From a checkpoint of a small mixture-of-experts model trained on Wikipedia: 3 picks a token, a softmax router.
Below are experts of layer 7 (counted from 0) of a mixture-of-experts language model. Rows are named router (the router's row for the expert), down (a neuron's output weights, with its number) and show model dimensions 0-63. Each number is 500 + 40 x the weight over its row's rms, rounded and kept within 0 to 999. Numbers have three digits each.
After each expert's rows: a language model's description of what the expert responds to. This comes from a sample of Wikipedia text that the model never trained on.

# expert 17
router:545465496541431512487506486522450537442524489542529536529493489542380474498531509531536569407525529471528463548503448430485467484467490555476482517483450453439549531526508485477478430512494516
down0:523507548467510450490542393506404535502457524471491496527465529545482420500445478558504450534488518514519478559419497465514507520546475477543486508498625506535540477467472475551512468531544577
down1:502517502520527466477516522475506483459441511539531554489474476497472579494553484503525537534450479504533516486537486544485442546480513572517578473525483475504565584522440495462516488499509444
down2:516476496466556527534467471547488493476486576590451457475394491493517524536442510473507503544547479489500542470507510468548419520593451494609571441485561484488550511432486522568474500465480469
down3:567494541489567539572511462537447528516516510527557527539485491504473518480538546531525517483484507501502546557523563542501551556547575463530566458543562530439565484573507504486467462484465533
down4:486436538513508494494466549481471555512508548505525522469432541486428563477478494443433499529549535420408476538556440534582501554476482503549514443537496582588503505453499497545509406542459442
down5:465495477449589481515545497524489531429389486430487512513459458470463477462511496476541500571476441586436494483445477489531603524481527486431455476525445518519505491466528461518541556532504494
down6:451457452552468444399516473472504520572509486491469443530583494506444489582459541534428447516521540543532566500533500521565522521500519470524547637493592392498553500490500463471526520496505452
down7:509547544541486581499533506523526538442444487420510437527521472491442490538452447482496540556515475490535408495508549493489529488470569482492489512538505477553519447564534447528557571380556508
down8:524412524523572511487501530427484464522528479503563434523471504525521524489479493464500553505540538544519520477506490542502508551458503527485574414519493469502443530472529514414555468495565558
down9:515500509483514568508511535365521478506448570541527517501444518460524489517527459579394501510496485536575481495467461499561570431448525473551539528525542508571518452435529496482494480509532475
down10:503536490589486500478505508506458487469519494489557437553581472571494475507515448524493445440471539539471456546444464502488486484497508464534551521575502461504475578538542508578472516524503463
down11:508449535432499505456464502473562519507456494556457550542502513526460522482489499527528520525541498524483479492553475439479525492510488501488425556403491482460514500531540509441475475560503471
down12:535494558492514546503539487469583528527463549529507462541496556508512485563510471516476457506416481481475436584480541555581428551515482567531516491529477466605506476434448473494452533475455389
down13:537512512491589550495520546549448571447490568507530464547508509521477546533490542463480474525446539531488553507539495549486529509412597443530554563542487417411556439516482527557509494398500507
down14:489476444485592461539494503503479523493508479518459462499533414467474482451525578576481499540535546509479443515453508537476511552489433502499485451464524521496520412511487519497484572489514489
down15:463571506572481493434501510547529502473527531508481584541566488475411577485458454481514535497495513487464480463509509530467468509505433538540482658597521415545531448479475501509511483534560458
down16:534524470532564595537519536540485496493451515496498574505482527504539571554491512475399556490459473446524488556446521523443466517511592523536524529549493534452489519498563513453482505451555471
down17:513541481475445541525471446436616590474485484478508532517378572469522449486497524489487506531525539495546506477537533456548463401469432460514392508506515453424388442520539563474524469522488444
down18:492535463470436479488514545507562460557554506521533529437510480502490417515413552540452471534416494515539544479437446493448520477425467533569518581482455391469512452505491558530508501499482491
down19:448518516490494478508459516489486460538555419552583530478515505510477539503475484497509527409502493509478443473519522594509472512508507488549533493534513541477507519393502478453514532506527448
down20:480532477563498454468439473500515575501542524471467446516536481489442398535520516551491493549524524524551565480532537419548582409485502539501491517468454534511462546562471486474504533582570504
down21:456477500519460517562485471480528518574477482468503530571632483442537460606570453508487500550522532550508503465516450494518433520532499498489521560487452472557529490493461461453541447447539446
down22:557522499559518483437567483510415467466423516546497495466454471526411537504522531549435481515471523510515488553512430524543458444534491535489509553440465472477505466433483530470516486443496511
down23:562499470456586513488453537501476497463512525537515528468502392488507491440475486453477554495483508534447463537526467529522470465453540425497499447396524577527513470433576480471529534532532503
down24:560534503458554501504474449556430487481524466450553519552440448545463538498508545531441572495507523535489546505526516526505452513515548465553545457482495423498565545560514601495564554530546494
down25:591514508506508516419524499505526593439512506479531468560524511530518517546494511504479422485525570504481534407504524500540548521448424482482439466482457544507505514464483439471453451540412488
down26:479495498469491524464435507551480439540467469535523470531457522492475533420480517416484458562552494519518530549418515555533532431566476461552488514490444494505501428467525534486604504519527473
down27:527490458497463507423536506519517427483566464489560506469500500442598541460585411483517493466469500523534511519558516489531560488432536494511465480443455490460540556435425531482407485481462512
down28:507482574547463533513456488578476508468508508530502523520520453528458519496569422546563512499488549481513490531495559464506500458517462422519592477545552538480413498520449473536452474431525534
down29:472473486567485456453509469493508482534523501481484500577521476496511495450473483460542500478496422574567396543479489466508536475467493475506507566496466500537477456390539428523489574525484504
down30:446475524480506440507539534504511583443439551507586542506529446474507516525508521504478449516519475517534504430551419538545508459503433526583428435526487423494563531500517487488591519500487511
down31:505524426472466551564515454452534499475507518516478458488463526406516477492493399523633548496499525502494490447483407459493564535455528477475472519435497441492470504519460486474522498511489424
Table column starts. Pipes, hyphens and first pieces of new table cells, such as country codes, positions (DF, MF), parties, and hyphenated names.

# expert 23
router:522483440479500482556439509585422511486500550539483520526465421464476464459514483547491502531543526458455494484455465479481452558426537476560481550493519522455462510540511502552432515557511526
down0:486577541408519478485496461445539513514447526498438484497548528561539518492442477507450501498530515514470460513482531472440498446506465521421487516489497514485488482468482555532481530488457535
down1:487503436538490576562508565466480453465583511471488476492527539486500463461533482566462589484458471521545480451417461565483485424461542515535480556452459487517445544467509557556553524490472486
down2:502500496586492518499542537479538561545547511590498543451485483506498450515449436575535511581492458530545583456412541540479530508555454463456466531536425513497466458575502461561479512501574509
down3:549461497498481484499552482388482517596508514540563537471456551500567486498483501488552503510479521473559511507548505435514449571502481485478494511515489575366478522485483464506451481518452478
down4:581470572504489497449558500495523470539510490556491481511500482472539466552544525495535487482488441531470515448442533532424448461456542473501470458469551484512504515427513479449531422549498478
down5:516545482543459486545514499443447505554547472495463379502585547516550510489502475485536512473549479567514443483449480531492475443537496460545416501462523581480558563497598503530489501421501495
down6:483448524520485473495543568447527513495540456470475539423541510526481506437461427558504467492470505480474481442458515500496448525474456494422442431532518554479581545447498531523511500536518404
down7:508496501453548594516559502496532483474433547491544586479495527509542554510480491557495473520503561467502532564514486554541504488543504513529431508489553441446465424530507429481543449474518520
down8:505496452517487522471457424498448486502540537514544540477445548523505499535471458586551487442552522505498601510456516429540517461504516534565511550513455462507447483525508503504546527466505436
down9:472496520484583480501525491440552519539500474523484482521504595480499562513547450448480474422494473523396469483519478506497544528556491449527483538452484471497428540544496480547538543501522451
down10:554493525470547540495501491503554493516513443530467518518534478556469504566527504478509500544478584550499519527514492554471512479487512518419518489450493470448537446550519455469444515594446498
down11:571525519515519547486516485456598593528518581542517589510469491551471503469509462483529490510515440532500492508512517482587501536485522510508437551465484529457475493474428593464526500544502527
down12:443536494527536435480523536451510484524529582543426434466494480506479548553439479547476453530517527512527515451496528472456505564567584485552524547535470516498516486483461501532522491475469502
down13:459455582477429458476424535506555495471592488511441548482495469456576472544510497439558483443539450467514501512489444469519465471472496399460533534538464450566475478518511513531501575509477495
down14:466465495471567498500522486545502510511420513552510462509406412536476488479517518512535462510473484455490394529472450463575434512501518517482542585428545459499506503519499462459472474512488410
down15:530518520546512505517537480548459543501531490534572481570420480483512547496457497468431555436442511511582495539532432460483436432469467473477548513511471449473564537515571519547465465460534491
down16:484460454490508492465488518436479477475469532553521436536485603485494447512501479488530532474473399427472509522525514472473581539489441489514534527488481514413426510461470413464556450440522453
down17:494480550504479496542488493531488573561567465476486508496505523565537496587497482508506515428492466508516449549496539540495480553498484545501520498396482463476468474455513551535475445488490545
down18:465523474467535466510517514532449538485503488565469566496514536453540403515510545549539496468509476458483430433497427532471441556467544496515524461476493454457508452407495436511464522472514474
down19:519544580561525496461500547519479454579533564493523554533470538533535459434461454507495532591486477511501505506540515517513543501478524531495451457548536480505496502492494545537458481483426573
down20:472565450494539497498493523542490442443464504509585469566527572500481463473477434430531542538548535484425563548539548525505521468520447463437496513495490509502535495474469460484541464418565469
down21:531493425560563521483433518483492559453520459434449475521475491476559470522510449484444494568525414488506519534497432550489527567525484488541518410485501521501469499415502537479500481509410496
down22:448507544479472575475583513532540464553537483536493518438458472464526431560510458431488519499485507479468516551457578414547464418536553549399509505470521495509464508533576466493465466538474577
down23:493536520452571541447474514481437453496499506505483504505463540453442520402491559531522501472503449433513451447538411514478467485466533485448530518543563553507493532578445479498520423493520533
down24:494487511555531503515439494467514508492498450436545495440562415456422448422484543445528547499487489486491517436522499513442488449473499490499524521511458534551523459438517471490497542493530477
down25:472473419479532508481475527506458564480459516567517493423418600473507532483574483489473471478535477452513515458539514454442513547575486463579465456607471521490498504531451541525519486501484413
down26:501516549573565573488468487507520477429510529482471530473486614500525517477519532462415535503576506468527554482485522486556491511542570470551498555471537481470469593571472489451528504481513396
down27:446483573463528528469484525483503496486479481452494510522522530494440461473471574506479485516508496473503461437516486514467528433561509482490500507533515549580502512508484441482525502506411502
down28:465520500427498447484461478545520561538495623454467482529523460432420465484482476528469543486449527536571478523542516553544507598568509476562536519481552484494482476560518489535472469586503473
down29:433580492504457533464474552529486532574478487466520476483487474570443506552468448535537462454532532544529439498459481510545507471477540419524480530490534497438512631489498508490551469463531474
down30:515586457530564531493525500444526497465557483539575554491509481515497553446534524532523498442495507488510538572508488483507481504529452528469498556490481397491568533493507448571505490469540540
down31:485473497498495552577504517476487518514463529451544555458494510456521455540537511474458569616457541496525478514465543504480497562514534501548529518434532521483628587514451547537519487528539492
Section heading breaks. Blank lines and == markers around section headings like ==See also==, ==Awards and nominations==, ==Plot==, and sentence-final words before headings.

# expert 34
router:517432469537450507532480534559467481465521490502522538498505464526488491459514484548498573493495505504514534526451472488530424513483559540540477492446501511471530478586513561477452446521459551
down0:511526462512516496522463516599551449492476495519483532531474466512485459580501513434484519495528496462482487539422507467507487548539456512467455441483436500479480474485486520532578477540443505
down1:541425458546427543528532442444542535551513497472495542527525469460519496552507422449414439492549533464504517536415495531519484531568578458526539500508463449455478487588536491436556472546492528
down2:496477486478542513514467396495533533437505474476496568547526583514459469517461492591588575509493575499517520462492502491417504501503516554540505519405539522494509584500489497514541556474509545
down3:483515521486445451502439558504494486444470513497515450492479448496618458470428542517477496547511583504547549501490480528596524453495545441479471470468485450470505543518484548444478445489464547
down4:496506466493469509484468465526444472460527505398462525491566476469483483453464496528455474463538501486422490534467438543478473466506586485509533518476486521467534412437466629524493484517553570
down5:484477557490477523451436452449509489458454544464467478430533450447538494527554404483525589497507569501577570518518521490438506525477517468480562595540432424520462552458494520445511559531493457
down6:530476587414561570587492504541476447443523472465469518531538505571457460500562518514458507447471499516457583520512527533530445451515474512539567497473477462445533504501544491465553495471496490
down7:477528535550498514506481597511485471474505562502562451567433475470418516556489419497520589596494470510481466545468570525472480472439518465494538467472507506499515511483486491464584526576524486
down8:470526456512586475514491558505533447517498519480510439460436546449492445494455434484486567519622526469403483592536475480496548522501453503506534475446532492450503493501470513529540438496544547
down9:474534465489456442546546525444557496461543507490543464540498478433501560474402466560480541493531481450518481491490537453553510477497456536556427551506529513458510502497555453479536452550416535
down10:557485436460484568500510489547527501537535494541543529563466495486562459502452521531479511504519607474462459543428554515378471584563484553525572491456502548460486521543506472463511448503489526
down11:499570487590577466532499527500502529571474530535525574557498525534545408518566554474540441454563547483522532463530520547525516520537433477477626544559478505513514505447521468522545479560442495
down12:443539443494451487493488609530494468476476565488492490428480545497436517532572475506457537501436468545451481534476544449519499563501420511472562462523443541532495535481450481450489408478441511
down13:451419495593447420513536533496533427539514493518525538493509512418450544529503455480478564556516486492427549498548486531465496459453514587463464469510505541527577460456476484482513559444484470
down14:449569430543555492505492453473491516566505542480552499527544455514459483440491494511503478515562428514427549527449470426500462474525473399531413456423428452546537507568570534583478499502534519
down15:575494432482440561479507569568466452504443472529517450548478484464531464520552486513449480498503437542509536475521522554491499529521502433407511530551446450509548456538478516473489481486496516
down16:543516505514503482468458492560501542460495471419497515477463432481549510470510436445506532533535547502499507514504412510507485433524488533454410562520527494511505566517556476528528499469572443
down17:457548519500397503486502468561505488474507523530516522502462520457425527535597482531545544484467555501540617460551516563466440424505437475438499537522522498482504521498510528513462478531553512
down18:525529480499568492518453560459466455509546509482563531522495529570507539541512524487420506559499528479503477485501467531500480458564466454464487496460481476477423419552464502540509488532477542
down19:542480508472538464543496490585462477499510455520465422485459512466499464551455475465459532591515608532461512501553503488587506459491499484430428534513509553538479514479448495484430495442464578
down20:468520467501517474436443520512492509499436542566475530453457499426498541489548503506522427504527455484490447474530575483470488469434533498520547500545431485483498550580495583485518450453483490
down21:499515486460531457480502548567536494555549479482578539562565506466451471500475469508477516490524558532513476557465481512493521542473514518497472499496496454487577519473502468474516464553515563
down22:475498517515470437467443538574461525418506508522520496444573509508440535532468577523540477480525557451434532519447492505455494482469480453526476488455548447617586483540526510631466510521489535
down23:456494570465488512531461506503506578471544517503481483465475539522564408500515498558486538458478528430468468506481539506559506449501508562500591473562505497489479535469476448464526491496537517
down24:488496561446400570481533482538488548467539507504510523519531510495474496540572503538535432503588508450453480510509415516480519474466530530495419484549406583523450481515511465453476522492560543
down25:475528509477495522573514514476481512463550533536506564482471449517407461527470559501493467468442582493447445513460422451429455478518542559379500489452479500535514574535530469544468533540537456
down26:526531519449486527474489599553475541522499489475520419448555525422505505515553455556535579455514484482492430542500543539452439447493452518517507462581503482549548499490509573510528545541472461
down27:551502528491465495509527504480470438578473450468473459446513524451541552462503570510505515511468480516558410477491532469418477488465547486505436496527464613450458535611499512473540541454486515
down28:581545519410483477534501441535466497538544412495490503500467484491494541490506484523478488594438489486598456560542536520489521481556513473485590501481507514462503596491407481474534444545599523
down29:434510489401580485476541551501496544468531481522531475499478493520461518557496513504591533494497465534422458448492473451512519506495451534485492488557480493492502433507521510497460523520508523
down30:573441551478522478528541492445479493584512480573437532489487538498469552515517486517451472490532465484451500522456529461523515506489443486470507517481457556474427486537427456556570491462448495
down31:479481492509477475522513481520549485514480457468546497474491480491529533526481488506475460564497500427503447489481412469465524516402473550491519526439448518529479503466479489453447625515482504
Capitalized place-name onsets. First letter or piece of a proper name after at, in, of, often T or P, e.g. Ticino, Tennis, Basel, Paris, Wisconsin.

# expert 25
router:552483510524494528532481578493493552492557533482511500513494454516485506480486534522499550452546487430480531484434416474524528472444473531575539568480508475442503509498516548502484495569510497
down0:498543440470501513528472460497477477551569488520497400510519435488497415488454448462541498507520515542464562467512505521501514520482534500479526451501470468491567529569459468502484455482492577
down1:494457479573503461472542536415497539518536486535529529523526531406541509537464519460451439514501412480474428493514519520594514544516523465517550453544588436557506461476537505449504376497507533
down2:500464535483482501584521466512475484560546528496520492424493508493489519537527509531509451512478508505453470525497486488475506580475504421503415507516585501476497518578529539440493462422595495
down3:495454489528439468536543540524513463511462518537471483471527532500453478482524491500598498468477474537536464448518563451533572512550550506510439531581503403462500518488479499438479512452534543
down4:493453557482451439492445467468447532467466517533519516546492525456524532510589530433586524513479488449499481512469551542526477458505473459520479421526409509425433438457471469513548506459517462
down5:491410584524478546485463547527453527443487503415432512513456509535512541387482492502491458551491525541424446513522498514514478483536462493547422410505544524491463495476470479410479450508440433
down6:490522559507531472555543520519627652513545467476494554478552479512426457524499535471429527520485462466375526503521472499477560486496446511515477543447452478488474515510517478484489527551577504
down7:490437510511523469438561494460443550540521471575464474442442572496525569537503507471492443478519524505483544423516608501469470555480472438586458582527513483538556560511518496560452554468544506
down8:574506510470555482463495482455437519528488505434516483523498422436447468558462511486513527506517506522426508459528498522425559518539529452498446446457534562540500520512488446496499498528464459
down9:541480505562475504580558500536454454525487509575545464498478451522525457481460579510478526463451489524470496495505540490533454545541487520447410464523432513524576501491521514462421546477527537
down10:511477556529480562530524535489492517502511477505469500586491453556579560534442512502533497511512562501517514449537430501472514510451531458497538448502456486486496520514457495529518441404417459
down11:494474497514536417450449473526488482498459535508549498526554449532489546490512601440531529548463508473438470527417480531401487406521544593461479476528562514506509575519594509404520507493530509
down12:430441504450528505481529477467490506489523507508532529515570463516500516521490496494459459478531566546534465516534520482457529469546574526506525508435461497556471578416536497530499451482528524
down13:453505400437463565559482517506470486461472514497462556486577535484513499489519566504570534465504430424547521429460517524489506506542496506497491452497513480493461483555461514529454410548551469
down14:478510527471457534495466416453473538452525398482526520518503465517538430501495527434518534551501472516538489569554473476508513453489571546462423522497537525505557544509485544494516503536464474
down15:527489495536498422450475553524488502567541448454449534503524554493522458509516549474428544517489487504444498508477479537504464561497588494491459467503504453506544493505492496521519449505537549
down16:483493520496540469513533486478463480512548523443493553506514508377515508500511461452497506467497465507552524485497473524614546476458548522450571475516539582516452510448610465448492592508455482
down17:438470530490538489561552435542498438479559592488488508575518502561457526553534485485505547500486438501578416558536479457461493523472520444535456443527524472443482510503469535481417545519457448
down18:521481527527401447507438456522542508463478529477478473553514515518548555466571482504456463450474493513517552507531531486457517591524539527430582456530547545562529525444418378515494477418503558
down19:485542444472571493424448512549565586520473469566569581526417463526450525520536500511546509498524487486483489481506538559475553517512623495493490417503538496550512448545506464466481557506519534
down20:504560503494566521479544617416536502473489528477418494503579523548520562516472465461528479481487495502518410470489493494566514437544501516487555495472537473528599498449564487514428520508488424
down21:549512542483493476443500526552446517574455567483483497493543480497538510556445546534520491467464551521485518462565530478470500495518545532538486479515484542485461498523570516466546484401535446
down22:495500437474468529447529456500508479456483471531455507447456508492483466486527544511531572487513448608516506484587498556426517491512510513519440510518514486434534470465470437470529508472463464
down23:472529452513518535455471474528440512525457421464474493488550425515483491465544395534534472477554523571458518501486484520493550510485525534501549487445463563499514443506542523466547573517443463
down24:541481445471511511522534497531524526560475532499544462526506522465530497523478577461495484557512488535578583541546437578422487563543553537502479486467567497465418569481569583484520519490444521
down25:423445534561474469544457459498547404551498487490511447478471465476522484458489419497465540473551534526460420455595435513535458532490487510470475479469498465544449466443544484435507494558589462
down26:483517491551554512511463516550479481499525550504514498526566471507453443430473562525469483577556532465468581529489530487507510577510617566451453403496454477426525487500488528531558458484446470
down27:602489462537461538535463547458471465527532501450470467450579493504545525499515486516495503515439492503435456550568460470509467466447460485526489500499535567597524599439491475530512522461446499
down28:470468454494504514481512443560551512418493491533465471525463495543474539548506489464474467496528502530442552377509479457493514540423513421505558479499506485402540453473422562482442495492536516
down29:527493548492597501539493493513507416530506513506547528503442469521505571547502574505418515579557545435440518530504475503424530476457458440500438431559531455456468516529463511504521564495543509
down30:500472538472582486454496531535450530484460426536423537468496519541507582459490425540447455462468507508545556490541538439560522487476471511548588477499449455447487496521563491508526437481467495
down31:539527532467486482501597550456528505529434522498572444453518544460478488470498500468529509465519555554550503459534531539472460448454490546485473493491533472524531504517489461404510519488459506
Non-Latin bytes, platforms. Raw byte pieces of Chinese, Japanese and Thai characters, plus video-game platform names such as Windows, Xbox, Mac OS X.

# expert 40
router:515424463467504488597511568570451480446485536542506537513442475461489508439550523521487511491537550451469560497438484506539443522476566518514499583527504511492537569561497552502517516533591509
down0:563529474470499531530439561464509487504483485489466500486549575447476491474549532569500470497540544499480508491534509487514582410434501547474478414559520513477540519456530462424578452434497548
down1:486460475505545502561515498430547518463517530517500525531523493492507472507470519503463487515485525492474519545503469458515495490449560525506528523488573540513547545494569449578577505546539534
down2:495493437474523542536438537503493500467517494516428462417507475577451521469495535539488532560506498500444556500423478500519447456484465489525447495450559559507430498541478515492530522448501515
down3:543421466498451526481530479467448475487466468478526526385499544567480466477540502530544502450446467444541517470459488468539584451589509473511559492458447570503569463492554450512497467508459521
down4:480532535514485414516552494511486437514503549525524531458483555496502554389502547494502493461549548476523417489534557512520431463520496507475454497457492398538495432439553490452450475470550528
down5:560485488526502515442470415541469524459476542536469563515507486496494485526438482556448471523481525474476496472507550508504526497549484506453449549521435508523509466491518550528486528542520494
down6:485506540543467540458459466526559532469554456495526471466503503570447554563455503498457471518533473505567481496529493436386538548493453565548549434532524444511464494489503462515474481458521576
down7:507452483536522561438478508451515416610447457457525466484459509484502484484451438497417520505466529488580494496484479552499503481507466475444529541528515486579396540545456478531490483477503479
down8:427593515549481552492476515480502484472543515499465450444502452568588452427508534446494522461514495459512488479507580509514519472597538505517477523584515461526590481507536462512507447557541489
down9:482576484445524553533482493525497501454454557530497547534506474451609477448532492543550440438513464515517513540500548561508535429521484505462516486437526526453551503497546510466477468506512492
down10:493456495448482485521462532521468556527524517470417451481539525493507534544423550576600434515509456524508497456425509477514555520513513506529498550555562531513503492465475516483446514481456506
down11:503538552545527489486532503440473500491470521556497487472455532434561466534499495519493466505518497504570530449509539495507532463527504522515519499542518516557441472491579532549521530504539517
down12:548478590545490442503442507530472480511517549485574559491519535530509504518479586444467496517470474520500479525479488477524476487477504518543538525546450498459569448479415492518528427479476465
down13:473462482504464490506477546496513509568485506527508508502449528453474543494539525510427481518478538476502484497448434432492549521552531435478494486471574453521489524514518539466493495515499489
down14:433485572491514434514578475522501515486463461472543490513556520552491485477522537450582465526563539516458481476545481516418483480534496508520533464490426525523551557489516465499491483506525534
down15:520483558444480539462504511544512552562502520534497470489491421580453560533444510419507489457541477460396539521575462551467424521504483549539515541548442473495401582458504500438524423478548495
down16:486555497534424468484506504459551526461497481506452536511481439501461471484590486439511397617459497491488548461524499493493561502480427477474494561524468509585512478556556506527447500518545411
down17:425537506504586555559470496479466476434529491497491476462461511433435537491481505474509482483530513551499544504491539456472538515523530426491514504475509502436497474483533467487534481507489487
down18:469477534514474547506541587455503499512479548536507540559510519482531444551500531435556545389490512477429489528596494528506480485508505464463483516550512493523449530522479466480481468466437571
down19:552475483507493501516528495450478650511447576530551546475495559501557496577442522546508447479525525568489464499491524520521597509470475449558473495491443481449456502534431433549575586450522462
down20:486470487389489498548534476588483428566567479471502520490452561514480487463604529449532485519521552435570543520477516511482492447522534474512540537482475520498523521493506516505553438529502472
down21:521582457475533459536478553580516486492415592464482495507543488453541508570483471525535525523502474517481494535524473543469555483518563453475493532502468457478436482473456553416425543497508518
down22:511540492516484542503466541412424497497498505504484514516478550466464490549513488544509485535467465501544519552604449516507514458564485513627474443418503486482570374510475531461493525574548557
down23:467560408460497517509478504516541540515500494450471536521430586486444502460419573529462480492501516450503519476469525478467519490601498528560501499536467481464471540560468488534472502465489442
down24:532527464518407501460497422438542484460450511554521510490531490525514451469458510540514510570455521512435517564553490555456511536487502502559457542513491499545503440465485422511502421521537552
down25:478460467559452585494463485456449507506485539528532513439509500528471515437525561511590466425466471470514569486578444487521468509489511511441482577434477459484477562462472506449528435457442501
down26:530472544428459484485455547548514515512435446521455467528484480492549480472516424462508469517551499527531478431520453536483463456518474511514484544545477554421509535505525461481558439544517523
down27:531513446538552532473468492501507502453492541485552523560500541487518396540616527503537501589573537483546590568518567564471526514475504540604514504498568455460476440532481537502518448492578563
down28:534478590501462540508532499537531484521499502525527518526436520553474495472532543444455427442476581505520491464512444440475460511450490543515484448433496521478410521469562637497519521479585552
down29:459428535513485536475459481508603521532559501495513542494468488479511408518494493464537486531501512507558476548515487470513486480522411499476502475449514505465484436456511559489516469559495566
down30:587509584513461507451446513543486517558548548487492523605517459499501458542514485477576471502408484487546568553463580486516427472410554473422519482446447437578535521468427468547517455452533499
down31:613491486503446558495545508448474515484528478470573530510554519434476615501582520479565514574495503508541487449439525478475510454476466491416479517398448461509508411493476458512469494524486483
Election results tables. Header words and labels of election results tables and other table column headers: Party, Candidate | Votes, Total votes, incumbent, Quarterfinal.

# expert 24
router:525490523534521456479542491558434521509505566542490566455490473509456442467536506566522499478499511489465487494476523475452490505497519490532493578503553458495550546593549580451423449548496575
down0:426493515504499519491482493462520499479471494476486484513531510490513509498613498560480479522551549498484524439527487474466516500494487548544474484498505510525545567480475484523499445466395539
down1:578499534492535434442460483492493518415577498467454495495471531483463486509513471456507491500488411473525554514561520535556537465515554586498528549539535446437509464486461531500523478439497537
down2:471565495521463481482518456571556506527505475477527469468496496503494470580522431560504496466441504542481609456504542474524496509474534511523430505476450514408528508505455539464474495486481598
down3:544572428461452526447480461469552454585506544493428540497478507528485433450546545486506511486561471524457494516502503495414504528465530522504476463501493570431576553495532480499477498494564514
down4:441498479572497530547468485493515492503476490452514420487481485519533442488514482510496468554528530500458498465555488608472451498489469527567481471539476536550498530548493476482558470478439520
down5:542520573515504514526523482489510482480401516497451453506551471578506491528475499522569438508415466533546509564539520409517517520500528471512519550515472496481434492475558454442494511468502492
down6:526475475514506469483496513530498539477514558492487544477505520535425462440520547494503508577494480477499423550413528530510579456496490513574555483540529536510488439394467585500479467448483499
down7:440468479539478589520455451513566500497414551486456497465467499546501427485429461547507496548428511505474458529447500500486495480514470497482493420441497536496426466475487481520552467503417599
down8:475482508482523422525470562413478474476501520424531444476492539439494457433599535465449534522506538472459457544462539492502526470483519458520562493561513476504497450499371559462585556483556515
down9:441498449595466576450425515509566500512473534545462543533529544481557489477509482538526601464513491551528532524506474526564475445494450495506578519440563547499533528476504424438476475534469518
down10:496521489499509483517515537515538545411537481489501496531560520467446462502495452556503492461492521543531427562492497590549455490515485514490469492529468489506518493523527526519459497546499548
down11:538516486536577445433544477556485456543542556498502476525458482488500444481531509548445456519534509520535579512488449470514449499473443471504488396531502477504577467525433499437500498473448524
down12:530542500507471455487538403473456539513569486493515531541490505509498504456511519618565461491467502543505426529495464478430472500505406547551498497531503543549445500490481535536555476462479453
down13:528508483524583484523450426505595457471516490432518474488448555492468492498462563499462474492506511440541497471552491445495424503520451536529494497528467579533451525505413522498529495493467480
down14:508559600497407502519471588435456553502528481499493545447521564536548466455517552435488502553471584498442515472465583500426527550453464495482498498506471546506537463461522521537486487482484468
down15:523523548534542435498564430482528485534530537540518463528486485510481531459500476552492526450477526521501450470504555548539555491466494505496483470496573552560442503512504513478438571522528441
down16:535494400533564551543417508450504513466462465520475430501539460498504457423483522534449519505556534513489567497490503498426459452487511526466505442521518473550435444482500545495531547532593540
down17:487503502475504557481488432472437474485576457507502485532490487476490490517474553446495431486531499540568565524534475472458591467513520477503392464469480562470565460477548517612487549528552564
down18:574522517514573557508392475646467475555500494490527432501491466465503423487538517475539496526434523486575470504475432493478490475543528490492510461511532515442484572470518455476485448529476478
down19:457490596469454474527459521438515534490439589486492473433502530558521453501479500482530493485530454515487454563502441447540453480515501481465428553510497481467514468533521492478548482550521573
down20:479499510480554436544494535517521522504558528531475514538537419449510515485520525479515452460528532468455544465536528455466529517509555484473532496454476461428490524533472587507524483493536511
down21:521489470429455509485529526522416499493503467446568552486512515550489473483488549480432423486550524436470528512486521507499555466486549494535457492532514463422510484517439489490555485528474503
down22:531500468525506522511462545551533564509483560536563485468494525468450455502479438530559515500551511456443502472486533441476495502509502511565481473558471531474448494463534527478501507526495528
down23:513510498419420508501539521479507585573524502541457531532529550514475505554529458536517509542571484504508485411451365525474536539509527528501480499501473520494579571533497468502465454509540453
down24:514471578542524507516393482470475545525506510531456479515486463496484512555500508440537495514490552546527504501516485439492464422518511519504439527539380471530443547481461522462462452586431520
down25:493485504444473469452522531439522450550431491461478417535492548517468510503541514423559463502488480535520509503565520515486480578528502459408573448505514524503547496554491547524469493505459464
down26:465487539457503453431451499474557546583553538489491554578434493536532471547545498494522496529553433420523505471487510600471514497539531504453486496490497495492484430539536507525501498525468546
down27:500466554479513542410431508507580521469464493451529510491529561456482524482490468501512522486591504573583447466544498488500574503461550455541447533535508477475459475472515533505532504523460522
down28:492500492512542493538524476478450470489464534495406558510417479515468452558448555467499509473536426438444502454468498462489509507510493538433472456602446473404493495441429455482518511502474488
down29:441520523583397485540526458471513579455407439458553475390504564518515520548500472420515489477434455512482474466510548496454506483398466445534483466511520448538514530519524522481572452456448524
down30:491505503558510451522567511498446536480451460432487481489456493577414500455546461516561512517576518460517465490512463534543479474479529512499485489537524469475506521410497461586473428553560481
down31:430441527548479510493465503546496504456558452538442510491494502514485549532481486465505510505494493476452483494446462514456472437522543514533499508489540493429482510471570499515531548533453563
Musical instrument credits. Instrument and musician-role words in album credit lists and music catalogues: guitar, vocals, percuss-ion, clar-inet, fl-ute, in C major.